Weights of a small mixture-of-experts language model, trained from scratch on English Wikipedia: 192 tanh GELU neurons an expert.
Below are experts of layer 4 (counted from 0) of a mixture-of-experts language model. Rows are named router (the router's row for the expert), up (a neuron's input weights, with its number) and show model dimensions 0-255. Each number is 128 + 32 x the weight over its row's rms, rounded and kept within 0 to 255. Numbers have three digits each.
Before each expert's rows: a language model's description of what the expert responds to. This comes from a sample of Wikipedia text that the model never trained on.

# expert 13
Description: Latinate suffix pieces. Suffix pieces like ent, ation, act, tion inside abstract words, e.g. Consequ-ent-ly, Popul-ation, pr-act-ical; also support, part, critic.
router:144106171091078120105145159156129087155154130155135110117120165121066099142126081110098145119132178163121105097143104098091120109130118179132129112146132103178176150143162145155107163128116145163134136147185116093125084141105097136145163144124161107113130094145151212169152186152165094168156166118157130079155165120088102144077100070099170139133115130171104197139113095122102063143156187116152141101116082113171078120122106148146109176052095070185099126125130133168160063112097106145084151069140082154198171078108105141118145169121093135145112160171148110124164109157091128070118111116086100145164108105111154162141087125196095181089125123125112088135190164154086097130119149131074081173097145073166182083097087164076137180125166117080171167114146071143137134186136182
up0:168138241102139204137110118138070065124158043150094101096106118146135225157139119106104115144139140146127135065133123135126113153133145172102117185114168099196124184138150179115147088112168118123125064134129113128078104082101146132119146058176097110172139117116130167124120137056138063158104137083140105072101129137147128137129094103160121133133124121125131152153140137187091103135081110115075152125140125129151172139187093105150152196075124109076140036101155157080095080077172139134170113097135138124105133138129159065112135130070126157163069095174079149163134132164128158097129133161158153196104103104118113096129084150111086135207092095126145194069135111125143143108151125135129148142120131157111190138127131129107119167104174129110180117148149145139142136165170123
up1:156099193062121121124063086168098077209143118109120143074112225109077114155229036090172119085124127105134099184096109090148091150110166165077146174148092145124148148086120165116144153093138103130109097116171163131127083174098160129123133066112166105130092096067126174171152145151200155149100196165139110124162074150137103109129145126090064143109080188117104152118131113150185095119097092154146129175208113143147139103126125126170119156140102095151134103131148099122175130143156126143134132140104149109131083148150131140104162124176128071133105123082114088127086153091095117141102132115145103111100196094142068129107184164090133148089150092154161127111092159152174149124127081120148133157157145109103080104145102123123102159155131168131064078143135142098166129137143154
up2:170147145142153125134094184109138093178119113157099119148117169111079141064196164118128126132114166128141084120141152159108132133131135140057097089118156115118130114148113139113168117107085125104124130178077147099150124118134104188086147118160115173150050107122127129170111154207172124128113139101115139096158097101115112142100180105142117165141131131094142103149036183091100122155108172062142159148072133117129184126088123122164128117157142139115140112140184083135151100147143149084132142133119116116121114066147124113091172180188144133171088121117172100124196130096117105133185163118089089121118140136132096054131157146149158061072107119152134185104178112127054107155132117062118081073137149130125112091118159137158064181108224133129130144101077159203202136048092125
up3:117138139162097151152124132112156152104081165190126163131182189143100144143195102152124134089107136142116124064112095209123113143104101158134134081129138157136155166075110133098127115092092150137114134136165100097091127083111097121102135131118138135156113123168081098062076171079124110184122176145111134160193147094125119120101081154118142159186119144125127114123115083133089189086153121162128159158220101117081111111130129111105090170123092088103187187090124119166135090107116142096159099093174155094148180145118133105149124056126098159123068109174086114098161183154152119113115091159113065132163136101149138154164117123191129151112078113167096161143152165114122120065107069195123134133108128110146174168060155156130052143162152110103133163115072123097101190150163214
up4:138133147149045082148083107157106165165121085121125080107123142126119120114135079175099133178075119117164028122169190063130062150075130156081100124130150120095087129115171147115153138160093113135108151138033084126116135088125150113131135100128154138112144107133128121144128194077172111048096156143103133117107137086114128107104080138120132162128135116146139134084158141135125126143084130110095128149096035113130131220174161139182134090155140126055145136128077130122173091099114131142144177088165193119128156117092112123094180120204175149142081103137147180171156148093135119164116134132134120152105115171130093148073107148127149103135151186104121113125129151070153211096122128044131127124091144182142168105151137132124123134125132177112133187083111163162104109074117181
up5:139163076143111129181088145121124067103072102178116113067102178124108165150188143135158187142182166086163043120107156076124120131159176106103073039123130167096139148124156206151154175107102095169162179094111101132128104127131154110142132192136107136153145068131144111096091107133088101137112115124149097184134110094096148127095121083145142111077167120180089137153049166145126157083123125169148157158133140116126146191186108134127105126152140164127119121130196108137203112188126151123126112109129184135174186125091125155071107141143143103179084164128122089134172169095134071098114144139145168118135128135139120102133078163132137084112117120094137111118100247103118114103128110118146089093097132132150157132078125075101079145149142128082163157167057112117147101120132133
up6:111112126096191176141099138131126120186103069163083136143168117150065169152192162045076133147120160114134064111156143099151131117064116110109130119122118078095121155135166135189162214117101157066158139146107117156088135094155080178148130144154123169126124118079112163093073184153016121118126138119158105122157138120177107129127144076098157107112103122135180095100086136183112123145098105115095183109163136104133047137135121178127111104117169138126142134074202117087111089148191155090098112108122121083102142116142150143154131092109096099152138106078147166112118104123159128095125134128137110116186168148130116130124103140127160072123155162173141151077152180131145184174104087144107068167100125141121155144115121161124134141120171139154219148087129129087171168076191145
up7:094151111174123106142153117156092134173161116169123093091118167127113144125119134128124131029130158125109138084149181077089120131104093133140136123132096106164133092100065176142130130143173130111183055079084096109105059111140181124111133133118131147127123118140147123130145144154128102145141207074125109140093137110159213126082124116120164160166177131114156145147107135119116120134135139113158160104145135142132156151167135117116155109094111116117129100060157085180159097182122132134155111051135123110153145050028153086123119153178127159122035132086169176177178166151099091105110101151134180142153137128181085136092126130154171126115200106161176106121122129150052102142138139086102071058103187138120170067106141151147114156136145110058086165158137066096086143139144145
up8:181103167125132120141166167124141068103135162143181099143123140134090109098121109169156064144146128097133118117140142182134145091127145116096151164128154084156140110118153141086123133119115103143144037123121160150116115167124131102082093140100071141131113164139129117182149126105115097185114124093166139149150119074165118150100142087109093163137090145069206127065097092119135118177101109153128096124050143232111157161132047128153104142168147079226114162140130084142161033149099167114109135131105076146178127107131165112071089119162103145151166075105072082143132179169109148124144162106119081174113082153159158123170123125114113166102107120102106109088163118152136098124158153103145125119181131176152151061141134152110107140216176148115101113106193159157158084101126096
up9:158102110131162082152143132156118126136137114129050142131101160149081154112133126134123157148110159165126158127124191103147108161127123185085061122128172158121134135124110105080151109094134135112095133133174143139114137106158143062109171122134149173158151065133076121098135200136136113107112096091168152085159142088118137145092079113134152125098221145095149134121122108127159064166069125146105115162102045181162119171126132137121112114077191165155132135051133117185145089135131100120104189078165076106080145086176126108102111122098138050145103132154060133128176137033115096094093141190111105123151074117130130085136127140173106120092093079135075152093158139173155102166115157106134179159184164130066175139128131140120101207153152124071131134168125104150113100140152072
up10:159123132077104175143079177171150147147089145154108104118138160165081098103115103106146123121133155149133045124155135149118108142131047097134067117110129147145136156124101169113157162103110141140161129153090112121124126111126127206021083119177104135114121139140123209145111131213093116166123175116190110192092143178062124120146116153156183103146113183144125136106171143146133109030119146067136117132199097110101153127093068129158113121092129160115140161144114099144192179112109141167121142071138095111155126095129141069070164154158146126154151151146135104137135160137164092127152121101116147119123210120144125123096110176138101058115136143127141117158162051197119142088085116185118053135113145106100135178140145161120077178100146127129150193149124165140107132154121154
up11:142117086147057109120161087151144117103162059093108090157130132137094107088113145080053110140112117167109166157124158120081087110126097140185139176136162139147128126166141147141151140139072175157121090106106087121080155136175089134121145136106157115118140114137110174105165138186124159158167115096149124124146108115165115118091107080089152095079138143162149123100125091131107091156135067153141166115081093166180173072202137146140123123116097120114114095057129171163109040183159136158157178092150079116074078146110151073141204171071176129123125139128140172073128115058198170117080135155091090124166133144193066169150128147138152102127206160133129144081147151158147179168134094140129143155132115128131135098134155134136135140089197150104129147147199102112164136136138072
up12:124123096060147092167142105082200095080095118140134127145145156124116104191160162157101130106109130113078165188229113123064102132149097130068134020140132171114105128134102127147129118103080131147146108158090158172140146121121136131160111121135065155124120138095140112054116112155100124131107130144113097144089179101107088128118133137142194161108087156125130100157146114127092137159154126159132182137198075118120147082152106097145133192159120133129187125132143116150153144086103125117131112097094171138106118152108125134155105159135095129162015093115148118137139148144153170101180151129176138180128190160157129132100042106177090113124160125072144174171142203159102173123156064109107129106135125124138156066076117160166112144123130106113113126098140117100141194190206157
up13:121126154093080136159097132122163095142158104154122119085144224146099132160129144112084123125149232109077083111175156139144089133084110138147097112135130109160111107134166160149175153138106157101095113115130176115097122073099133144098152052082088149143106119104132145136130095109119137176115122101210134121126106124109188117112127098108150177109161100149135103199094140132093115129165121089154089113111149188167110150165148184133120113129148127071129116156158128158148098170160086118144175119065178117143160155063143025154211178103115113114105116137120098075147140138135111169116120137138174101127158172108123133102046146154176134111061092150070091118139141191090121196115125158108103158149139103063166170125156156103078207153142119106159172080137143123150162146130153
up14:130075162155134157102126054101139172137095107158098093123137094129108134095119122083138095146122124147082121176144141135148122162172080052093134107129152194151146093150163106135153125122124156125134122128098110123079086128172161133078096155118124145137100094178111147075114148150192071173100052132172129104183136124158060127097133078155132133106129192161124108154091098110038091115114129186169151153130104168096123142180099109158111140118134141128118153141192139078092112082160128115116165122068098164174127141124130152203098127120143144123151135111115146119205141116126146152203126161109100157162146150131139210091090166133167089112113108145100185072168130138114115156158143053136124164146209078109096068122136149154141126141112107053104153131119146144177219155114157
up15:127061178115105113123187080138169134168094127134109114107185138146111102153113141129082046093094153110139121111146099166121123169112138195136081125139169123133136164123187146182115114145160159151151167123100072082123081142124101122100149178105144110166084145071128087129131200133116153083101129123127112100153123091092089126172149140112201105199110130117131110139157110132144194143085125105160159187201093111124112138134150153144154107155141125089147061152116186103185080129084100092169132152160118107134137175086163061123109118127111235129090150132123179086168114107088129122159127078144166123152109068162147111110136120128129151081111118190148123172111131123121170196142103161128090127141123047116111140166152164101123169106154132193151116192168129115136147084159061
up16:146160142147119120118125135202079139157179143063127100121112100141084090113120096153105131115100132109141164114176140106131050105123045165121116125111141148123119149119090145155144154085122123092141168118069143145110103181168132108153103125180124119168083135191116153207117083158120143090122164119125184074166140132196123104085122101093165091203106133119132140125186097167062121138125098092134159112107108116120145133143102130102126107130133120148101145116164108172173079122110213048134132079127077146145086123153134097089126157165153146207100119000159126104151105133119139100124145107132073099139172122102108130193130107158055112154174110177139144136161116111088146126139121099140110144121140109085166137104109095093082142121148108087194106149163157163102181195133151

# expert 9
Description: Word-final s pieces. Final s piece ending names and plurals (Phivos, Prasad, offices, Boston), plus place or person name starts like San, Paris, Frank.
router:122104140091072054202146084118123097185152142157107076142115065185136121108105117125114093128137072157105188145146101105103159108091167097121161132126154141119120141161167174118127120099124147161064131142159155105138157128121166144111126124120121131107092080109132153118104143167074145115092165085170108087095139116173146132113102105112143149097207129131207117113187143129108188123148102097119130125168081153133147151101086143151146146017167099136066129139149139139126120142149124165110147127097136162149103131114111091116096132110078131141158137177076136156112134112165112126095096094179078142110139177201128188094122126125154105144062122071105109084189166209158172153148081146166085113132157056116163132150128182121092159111139063069098173141174194162137138182152138
up7:144163143104119124162148142178153129092091113071090124136077157132112108102144167150164095106107128113132159110114115173034120129093092157049111156117116142120106097080102114091140187133129156067084131129092114169065115103167075141101178136112086171179094062124118165170119124114150146083060159096255133099124149103128146158122143137134135088098100162172094110102130044148059154106084060123167115121148162128100051143099129084156077190111122129085149127132151184110094089070087134088131138128081142113123181139132101087120096139095125157099110120157112115139144154150148156124140143140122177148108152157104147133173150163127174130096151097161154218129145128134118108125141099083185149118134186162123118159141092164154130134154141199107122168101152157112142140113150126
up8:097109087113190094120088159123156111187086103112140137155158153176147141047143141140168158141160119080164078116054116179077111113097066150159139120118125163109161077153071170134148136132069141197097101078185110071091100143111098150129218031118105156110161080154113125164132130138098152124108138084137116169125163131112073150108083139123129168050117114134148100167116088171108146084110109146130148189065112178145144162119116106196131044081159120207139166130136107183093154098105085148080175060120127135147166131090121137172056155145096129122119157099106135127109171090117149062110130166141154132110146121131120115125105137124121141124142126126141089112140166113142097115119112175138131146097155129154100154140138132165149159185097133078112163165125181132093117121156100
up9:184147147153110122101134126102155146170166138152174091123066097152090159196145152114134118099102151168122125092161116146155104100141112143097140079094132111079099114085179128226120153115167163127192058145100103131129142099169142137127081134125159076040085084088154161136106144100127131118123112102158109140194092122179127181143161124120091058156105150157138186133119148115114123150070120143136111146155112185163101152120112106102106111104122096124142160143120134094058123061049139144123127143099116106116126125046195109110176115156090168115102126118100199135158078110136120146148160059089107144161109136208115120153111144181124089120146104144134200114127171143098116148119064089086071137147198070110105125091135117142108174163187137065172150147144144126145140139132117
up10:087127130121187163155134110145138045111113146122159109146199104221139145091126087131110147102189113097214134072136130120061109117128091174124105122074138080139134128084149158088161200152140122090059097152159150167110136104065106139067099131159130125157131071135133126142103199081062152089075114131123163213148148123157106160145103141121130165125168135060148126142123138135139132092125134132122188166072090136084144138141125086105142116096121097177131165129134118210113147102113122137152191113111164140158170091116139135172085124157111120178121155151132119096129158153155123134146072173141138170100090163114101136102143155121146171085120141152112184172103125141151056080182126119105122078122088139127099125124086164102166142134148118129063175133139124157158139121208185
up11:117164120162101080122138081109150101147115155087103071130163123150117162230113121075075131113048099078141114149082140117061131193139189138110107140084170151104134169169178158172162135135126123121086130082164111114082126144142098158078130117106131108087096082161055121138149109108102143149098172168159118088142102154150115101132078104147106177110144120134176112115139123151200154148072120114124122150122132134156109135083120133143150053126166124096138098144126143119123133149084128117041172124131100125113102161165204145122191117159172168162130162141096135143141145097139115131117091110119145148125101058105088128058074126081144178159087145152188082110158122173140153077174089102129080150123128130120173108128199175110166179125136049159176138111187127090127106136139109
up12:139116171053096097139130047143147108149144096138129058149106098174124126127080138094109152083119120140099130106176104131096176104195149140099085154111152077182123157090140133108126092090099132150181116110082145103099160134172132131147112067098104164152137129161026131061167153146162125104144180143128160100119167133180131146114129124100122076185174125132138128073108049129058129128141068159145126118100122137135156067100083094128135120111125097088141143126150210151143086162082117069032123142102102124173147082075143153117072115155141124106164163124121160154180120101152075147137129106153157132165124099171152101135161153153131068067151100152125145133130134159108110083141071073173117186111183111116171108113177148121141168134127141151147200139112147109147141108163105
up13:148171194121078149109089086142118146153134115182099063113075114094123073129121090135132068138110102159168160101185096166104093179120141138167123090085140148160114112151165151115116173129111120183087112182096133160147101130143122244052128166142151169109079182176114140148139134188165195106126077167117082142164139125097115135114159147150147167136144159120157075206141146128121131133155157048133132094104094109107133115134127108168094110082131098172121190101119120099140072145092149151120164146134098099131150118090147149119146065151128088140132168090130102084096140123150088141123150069117111189129180130082125197124152141093161081153123168152079097123157097142070143131124109120126086119150131114171058111119174206087107209138163103119130140123122109123120162159153117
up14:174179095105128107129107153179151115148116128108125126096122076145124123167092120180081108134059168077142082095157082069058141040129129111095137054140170103101110076164110129159181147102092156140118123151010162027170097118084177142097153098140130190161128099101156146164100087140060115132121168150106111064106119132126125161139124140105130181113194121115166149103122110103124134096144081057166117162129112126115146113246155110103099119113138111084127135097124100082111099105128150125106155083117083122156121155060163105118109099122128099118131089130115173150114172091153103105127156101148120137099215183096121092112148121113140076103126171149104129094116133087099180155181069127125109127160114160121108119107157161106109137125142128077111134101158142126128144148136145
up15:117168136134118092164121089123168112177114086130113127109166114119113142149081150058145164135132105131175090122119118101134119127125127109113144124079145166116083123101135150181157167160097097110066131109121127157106143107128146129133172116205150177108112121106120168187103108147112084127117083129139096082123112164149096131069148130119091144086169104100137087044112087129072181138126134091162097213154072146115088151133165133119119148037086190136108136102199087141136191042150123172072145068104141136160115162060137115110147120127121111137133113131105118162160197178120068101092166046167128124163152156092164082085146164145167116128130091132128129147143110155093131103137103158172099115131196068178083138153128153200159191112125099166144080171133126111143119149149154
up16:124081147071080124128107138115112141145138087104149039125133121167116088151102136132133091123089122161093118135137097100193128137102157144137189173106123104129143159118191156108135178120162145154126181109109104129102141114094095131119127138166146100147169094086122153152179191117151138097081152111154114110120055080153151180199121115129144091174201114150167147110107134161082086103137135137134134126136076158117121128135132082194116159057113107144153127169110133214103162098117119139080123084093152109171178101127170144131137218110110164160093183168122097202107122121115115108107100084168146152174110161039110134059100091108121123147105115082217131047153136146124136145153143131090156133156128109109178108125111128078122114129132128057104066083143116137164185162120158
up17:131119088160151161069026064144030157115134034102142113129157144156124121111093137087067094118105113162150069109128134109093128119130124123104079126117201088109095112170128163118186141139125143143139100082110138169140143111108141093109122126157114179126097155181122130090137080141188176112155141151150110141183140130146089145112149140115093136195110100071138092137122058139130131111132131046112143144143150090103187139205117133220158060116141121070144129105097070155115120130138090148095122104089162096132096112092132060118131070139169156176133157147120133134140142132105128195128127125078085112114183090157115093160166087135159129153124103184121112135128094112157151112106156076105127089114122155100151091155143080154090176147174179125078143164118131102170126157164103
up18:182140115127111124144120174116175085105082074131112116138098077088134136108122115114135114092077151150125126142110127068083080140163177124066107087125071084144123144125160123140184117078179120157158096156096138141173141090087152117127141199134120126119104112140135146166109128170172160146111132117100153120111135157126120152113073097093103131193117185112091090186162117110160164153149151135153146158178129125105144096171106167137091118142123147078117198100175134112147094188160165096152154112091163156087118140050114082140206110124140126149149100170158078217159197105102122149132137184158076137089169125129144110179108164134079136160127132116067109120107098101130144147106000109134072122166103114146165139138149105127101079086156124075155119187177137168131120087129166
up19:122076128089120173131119124166065170062135081130130132122081121147099124149123146138192051112035132111129085109142125097097109104121134141132113128133120154211125137124151132125162161130119156155081135171115125165154145138163112137137153122109198138166133067153123166203131108128174059139190072069098069142165115143144087134147140148066145145106168136156155148154111099153159140149079083059146133084177134168133191146120095094182115166077101139146106136099154140111140045129125124140164137136050163113137152124137126101142134137081111097098076109120106104144150102090151120111122130124133137124134146197131090178151191125156117117105093128131190187085120111112120193098101128139137086101165160138105120133143095165121034086144156105091156108149151148129185192140099200
up20:140125179100146083116090159127138153164137123142108114129179136115131155103179131080093124108146141115120146132070151130170144176144093077145082143133181115180145153093135132087106187125126132076150167109166093100094130131093079142135124116113098163130136107121108095142101173185194051101132182140192142099198154118164147111154157122081106133168092048178163127133165118144063149057054130037109098108083106161144104164190120122183095106114099117153135120140140091132149081086106095139131126091196165153145153096166176079123094173171097255142147150125132130173127118165148143106120126123138148116183101139166122138102136142138107122105122139140103058082151098128120057101128128099080103136082158128098134105133156114102108164151125159138150160080166123149178142100105109
up21:104145155118093078113086168145150065139160095194129154134140162133143103138126115050160127108101104143107124203124135156082122185128143108134120088130115000093127115119139154091159111157039108105075151137153076102130125124105140122164141135102124130164117146089122112095108146169116103104123100061164126103168116142148114151100085078089144107135130130148141108146097107142119172167105167186111111104139078109108142159157122121154110111115173115144087141067120107114112127155156125132166156104093177136169170156114148169097101140103108172071086140147108067092154183129182109088141135157131101151092136121089149129085131174184100138099082164154145060069163102124151089188158108117081123131072153099159137064104197099120178198090170131091074138139130084143146113135180139
up22:108126113109100150108108146123126178137143083080119080172148098150137121149203125116134188151051104118167145093127137071101120136121097116146121117067116142157101136142123098091162132104143127129187103118125114216113144118129171182173175121117114151163121115089122112178101111126225135052141110115182078150150140136118080141136036080111126149112157139115096179125104134164104094142066092042096126089214119111135104167128155108174133165121104100081064187127101183152081116167142098091110142165093145102148149090133082110174114082111138085142160082134083139150154112136113115098105120128177125168133159147142131107086096144120094190135151104159111135087121077165092125135102128130178116115158205077092136144085200116116115175079130113104133135158113114158156131173171153
up23:136096125093124104140136082160090094071124082110085126111133131166104157128098170137200111120140120141131128177137160138129112044113185109102143085119160150115117140087107141132135114133062121153118186101128141160136156123150147140080206127121167156136154111146078154140099155070086065126067141087150173105133146156151130150090117100123148079124123175142121186082123170144093097080058089102115120151185099178113087148122080164152118155190187143147118101068081120237133141097156021134118120204097134102174173078092127136097128151114112078139114149164086116092128172133134079093125102129113079146093105137084091179140132114098162139159080096114137106135129181150131163124153074122124127113103148136124120117148136165110101130151103063141123139139163128160113121204168185

# expert 20
Description: Past participles and pipes. Past-tense endings ed, ated and verbs found, used, located before a preposition, plus table cell pipes: stay-ed, situ-ated, open-ed.
router:132154111153151158160140122135100174107123119129075122100154161184073182090037140099162102159077122088111162116085135106058127136172059127142144113150144101150118158154158165167196128105134125067141102096116111105081082109093120117063167143141089107081086191165118142153136096167139126138111202152129144144119099157120082148147138102127108161109107127119149105139158085178181134165097170127161134158149134144076085121118134142158120082181136084079125185137130170159115099066146067081091093087072092127139167101069128121089108088191136128137078100112130135123092159158172092132176079142133174141115094137091104140109117113141163166141146090177145166097109152099118090093165118150086091104168132078099167110088109159122161107140108058087103147121216105145122083176145128
up1:101102206098112146110087062152091196106157133120148090124154162094112121104101123116050094149126134156101104133138134089078121182163139141176062141117119105138123166155169145104180122095104145135126097073065073129167116075158151085087131168163107133144139176175130127124150124145095106116134153121122113048113102149161105132084181055124148218125134115103167201140159155099089140137083179079120159125126130088117116121156113176095069177142172136109157089086101108102104094129095149158142096139141181138133170141172150142060117091120144142152099120119118141153108079105166076158126123130147146137161162112117079163122167173135106088120095134148111121167111111177145105088131109116147138037142137094203078119068143168081126124091113061114140130083128153072108145167169157
up2:111088134125120110142107145153096127159094131093142083149113113151096151116122106141157059137185173141143098122171124191162100148157184135155184114145167133175148171161137154098157105144160132092129117052172139149102183147215126160132158139203113079154076111142114109133108140182191164114142133077139055163125171114095106159111119090128115121098115146155125118107166104151109145178135057087163138114078090154105121131129112139146136117140149122196140171117132161114156177147129186101072176077197116100125128106114141153146136106137167120185097153123087178161152116146106128142115118111145149118104195133205099107077105092050141116133171089140178130157139179105188162186153113130091107098172162098164142134130153092080161195144136157157164066105122154154199113156123092
up3:132166056131113100151153123104123119170183075101140115103101217203125109101129175114165121157070167164153127149172146098078117157048106142120141008097149146111103156121187104076111139057113143174110058099135137070170112151104148138149137091097153085087101134130141156157129147098081165138123123162165190095189138162163146121130139112094101177111132146120157079147124131164139059114098174147130133163205107126149134123103122164151089137108165086186116123101087151154105128119123155096171162135137088084164185114175135144166111155123130090121111127137123133148116172115188135123157117086136087140100126138112142145202117123140111081144152111133146088119048145132134119148124083121143107152107074142138149123135108166110058140108151091068170119104156066131100104194107146
up4:119121163149127137166048149171110107169147123192113111183160150210118107114098182110128138102147101169102106110104143177079103117117097136125121107123119137113114140085129175079193131109159134091094070166117124118140121113104177112115157122145132107110160064104047122108105163148150119093115122119157072132144142145120160177137050096131109108123138132084113152070148055176035095097135149135175182122109121112163159111105129126121120151107125128172152115111181188154142089083107107088123204125128111123159168108159100212178138144107146107098071136170078113144137171151164111090173107127096144149148136069146089087100124137154146140106149082172177101099068129121131111138158104137119134116141187159077101106092198153146050196139128147104156138137149123120123113171203095
up5:106131159105116106109089132147155161116129106142149104165117122137078168208137091116187115147087116137158141142144167173127119173096088180126123163112130092102175102104095132165166125105109173048120128070126161140159145101077127167083157109122184113126099150137128136117153180103132091079101143099096127122096138111152057143089135062123141118148088168114126143087128081119120178126155159156126155141170079129147086105149146133184162159139143119120104189106135045163204116090174111166155168137145102116156070078136164154163130144140184115186176066084098148149100129109165137076152166196106142156184157121103118168094150150158148113120156115191051178112137130070203112104143134148067053134111111119148124110118105164114109108136127093166193132088127127169121150186096109
up6:143183175120129144092115109121140166150151135153112102112155181137123107100194073153111107112094120138156110141141138120132160124111126111098114118079145110122113150087094138095149142052097138095072149094082119077133098104106133080089131140157111167119149149125151117055126166124229105090111160104103126142141115150106115133116157115114170153109157089074092062155122173173106140153123117066116164145108125132066107104105120103124139122108197129144128107107142104151156152120102074097151141094101121076096098138110145082103105151106126150166079183095154128175168112104167123139131123135149111137148121208255112076116132185115138117095089130090162145157123129137108094082199106154129121126187131196127093071107203081100098138100131091102101183083143060211118190163131146
up7:151143137127073105127104103140108165122110139176105123147109111204067071161131154074083075099140118111101170115117157087136156108130116074188137114138117092145126094074175120186195104131149109101145131123121136171132132142148116108097112125155114138205162187113120139187120122111117075105125137138106120162098116104100138166142119100085154077133126112129114103144141127184107115102146186140110115127214145131090117145112137130160160189127079142131142119117083098101093102123153036172150127134102132130153134139144165115081158124118093091190138192153152122180122123123107027110158138161123153143056114137056130207142103140141142080087076041057183108125109123098147137156115090167207117181103111105125093143108180105092120188117150137155121127131150201111149156147157113
up8:135188102106105116110123137132134150129100156126086090058097139142130067108133114154146117134204068131135087179122100129125118068112119115106136084132181097141127120108119109071144176109144104163169123134084130144161101100094126125046176131152123058147057104185132146113131155162108167095141151104071150178130117136190077090121099114131159107171149052104186139164099134199155110144121130110135112141156138137148118154109115071171079107115098097172174137125105115141147125125063133083137129107122116119134196127098165172170137102199135134136099114074122083123128118086156071140048124075115156101073118154116075104169148090126146098105142130138161088122117148160104137171154089173183042138139131204064139144123164144105121151111157160049146161117165131111126185131155141
up9:136154130162126068112116137151131130121100091126085106126114071165070117126182163088101116115053169185119153105095108101137118203144123124122099057104108049111162191123138162173173120085128176072118099080115134119157160156098127104114143117138088140128094192137092137159109136130131112124141168070131112091118117135153101108157050137106156081091139087175081097086189064163150099181121158123124149163142094140104044103206141090141151131110143109146178192149109121155153060145095130120107124060104137149134107136160165116160153129132148110076131147110138125166156170172144129110172121181116098198126142105156141154094113136165146154103169082139148083116097147100164167085130117130155113152123126069061141179107174117084065133094135158136130149168097139126144147183130065
up10:188134109099151066127167111146192142151174172145154026108101086181073154178139110089175165147072126124127094172147104072102079127084120114103133121078126139135139155094128129072130172089100141115158103098163159120136107154151101126066140109092100135080076135139120150119127184100114162045096186155095159111130161156197137165149100091132116096068134134209118155178148127142100159102103150106150132122118135115083128071159111102091082107125121115110149162123073108168166127116066119110118137122100120106169126135142178137143120134175146106166059147150094129165153156104146107115141106087102108166141149048196070167164086117049176134097181146118142119099124156109157138148182118158140137108182099101168167160130124138143079148082139108148157096136132133121143074155120175
up11:132155138081103134101095128134088128094127117152179077128047109161107111134133079108130101141083102116169162115145065129076099157132153085143081173079117114159149169082108130057151156081062123094122119149130160144155103096218106150019123167104118201118087157179106112101133122095138151060136195147130157109082123124170154115076156131114148094189123171132134127153130123150111171144062164140083160116121096158142128150177070131098151098088154141075130149106066175095095151208113157085071115152154148120138079113155137160127087142128121128146165124140150032131163119104145114081141068151106128141111108101156106161191164166149132132120116125108147098164111110135139103137156090121065124087165140171146123140081096119146105158122125113092141174137160143065104108126151147
up12:097170135130103069142104124190071152125128166200094134120161138172101084208075148077086138153113111115119109031131153159088160120147090112127111081119100177127139202108099154126215126148172128104142134115107136070093184087135167097148156123099123147117123103153128143170100109128152128117142144163068153165103206133127043151168085091090110133116103131131090177107026163148102174095119074088190154095114121157138103144120079118143099118147138138167159159050129171128166177147153110160156134140139163116162139104067124123133116152137163111188118177123124161132135177093140091133173121155107164153138130125168116116121105113143073102099152105144125094125081132158150125108158122170081117063130160065162154096104132124111136112066107100106145125149081117117152116085168137
up13:146080101155103118143146146170063121163125109133148114129150166159093175137179144118095121107089154158140091121115195099140126177149144130111094141113193063121058184134113147066199164112091200121169136063078099109051189111136094096143129094118049188115080151162118111113120137125161100154150187127101111167158137139147149214092100084112134124153138095102125108121092102107130111143140119137084185144113159131178142135101102132104131115065128117099154108113119173128121080097103161143064129072132143120119156075089138128116110078121178155180108070102146047092104113077134106146139121184135148131108136151146091116142114106141177106101180135147179122116132117111102162132079081167083117158158135083128172072083128124064109147176099121127147083124168111087110179155123153
up14:134130101093130137108146135136143076143066111207161082126081110184132169106102087104120140064158127160097073100161115118127119064114146083106144101104084126120173166126100155080198119104064157062116127092102092124112152067095129145166156218145144097118150092120118146125088108191174150150153115093155105146112125188112127123114108067112122150089156097153178122134157107112114170149132083121144128186086093178156172101067097152121101110085105077084085186087078164154141130146108137155116135100085192091154142064170186094112116165138176108115107149143091138117161148113144119117153145111102153119137159099162101159126116139137098115169169130110140143104178116105088163181118086103069075103124130106078201118093077151102130163155157145143169151144115140098200106080149116
up15:176169091158100129150146135115151077152158133071104097064140122185112062155122164188101099126173164045152167165182145143109082090093135124154131084109137138133107183073103156089116176102126160103135133191087061096081110152095108126095108112066098145116185102160126195122129140064097147057079176111130082107187099157137164122150098103111134165164130152089161134139143139186164095087195096133130159146133096110112156146106107139157062133148145118154177129134129131096127101085092152117126176182082071160164124115108123093138122132167133044144110150136107130152127193084149132120161103109140147166063184130111128160153113136126122111126142118145137090123092118122121114144144058139137151145211110166086079131117149139111064182159130160137122184132151105147101087133152143
up16:139100139098137168105099123135111205114152120156142061148185135127149068129099177118119086132117109067113167117119135111140081146134135104134098071146131141114118123157133205112154119117130113135113139137173056126102151116115162128087112143161166112112097161167091087154074114088102089140063089169136087134147130131186089163075124146134161157116113199161171139155159137108114131112147083136155116125111135107171146121133092041151081090039163123133127143183102073161133137104078154086073109118176090149135120076133091065122075099108098133098147146176122092142159108121125138082135037089115142119097154070147047157141067158126144159135132144118148161082099145134121088033181113157121094139150109076135133154115123136104046099149146116128171106155056133128158125103153113
up17:139116100138150102140072119092161151144072076149138144167157147131101154108079115146088024106116113110151123160152145153181117110075059134076164099129167181136108098118174130112143093130114099161119109053128041096114105172084119158169135165086091119161126146177148139064139175117133148101071079164171085153064122130132112119183099188114165122153155073126143140146127096127119146117090148158097126158180121097178120153109099133125147116152152108171144187097130128171144119160163104128114184084096165122116073170164078094172129167015082145170083143103136169133169155127103139088086170161129132113121135139134092119120093135121137086136074139098125159150096179144108145052191117150132130072157099138157126107102119150102117130150165129115121079150118098152170125178128174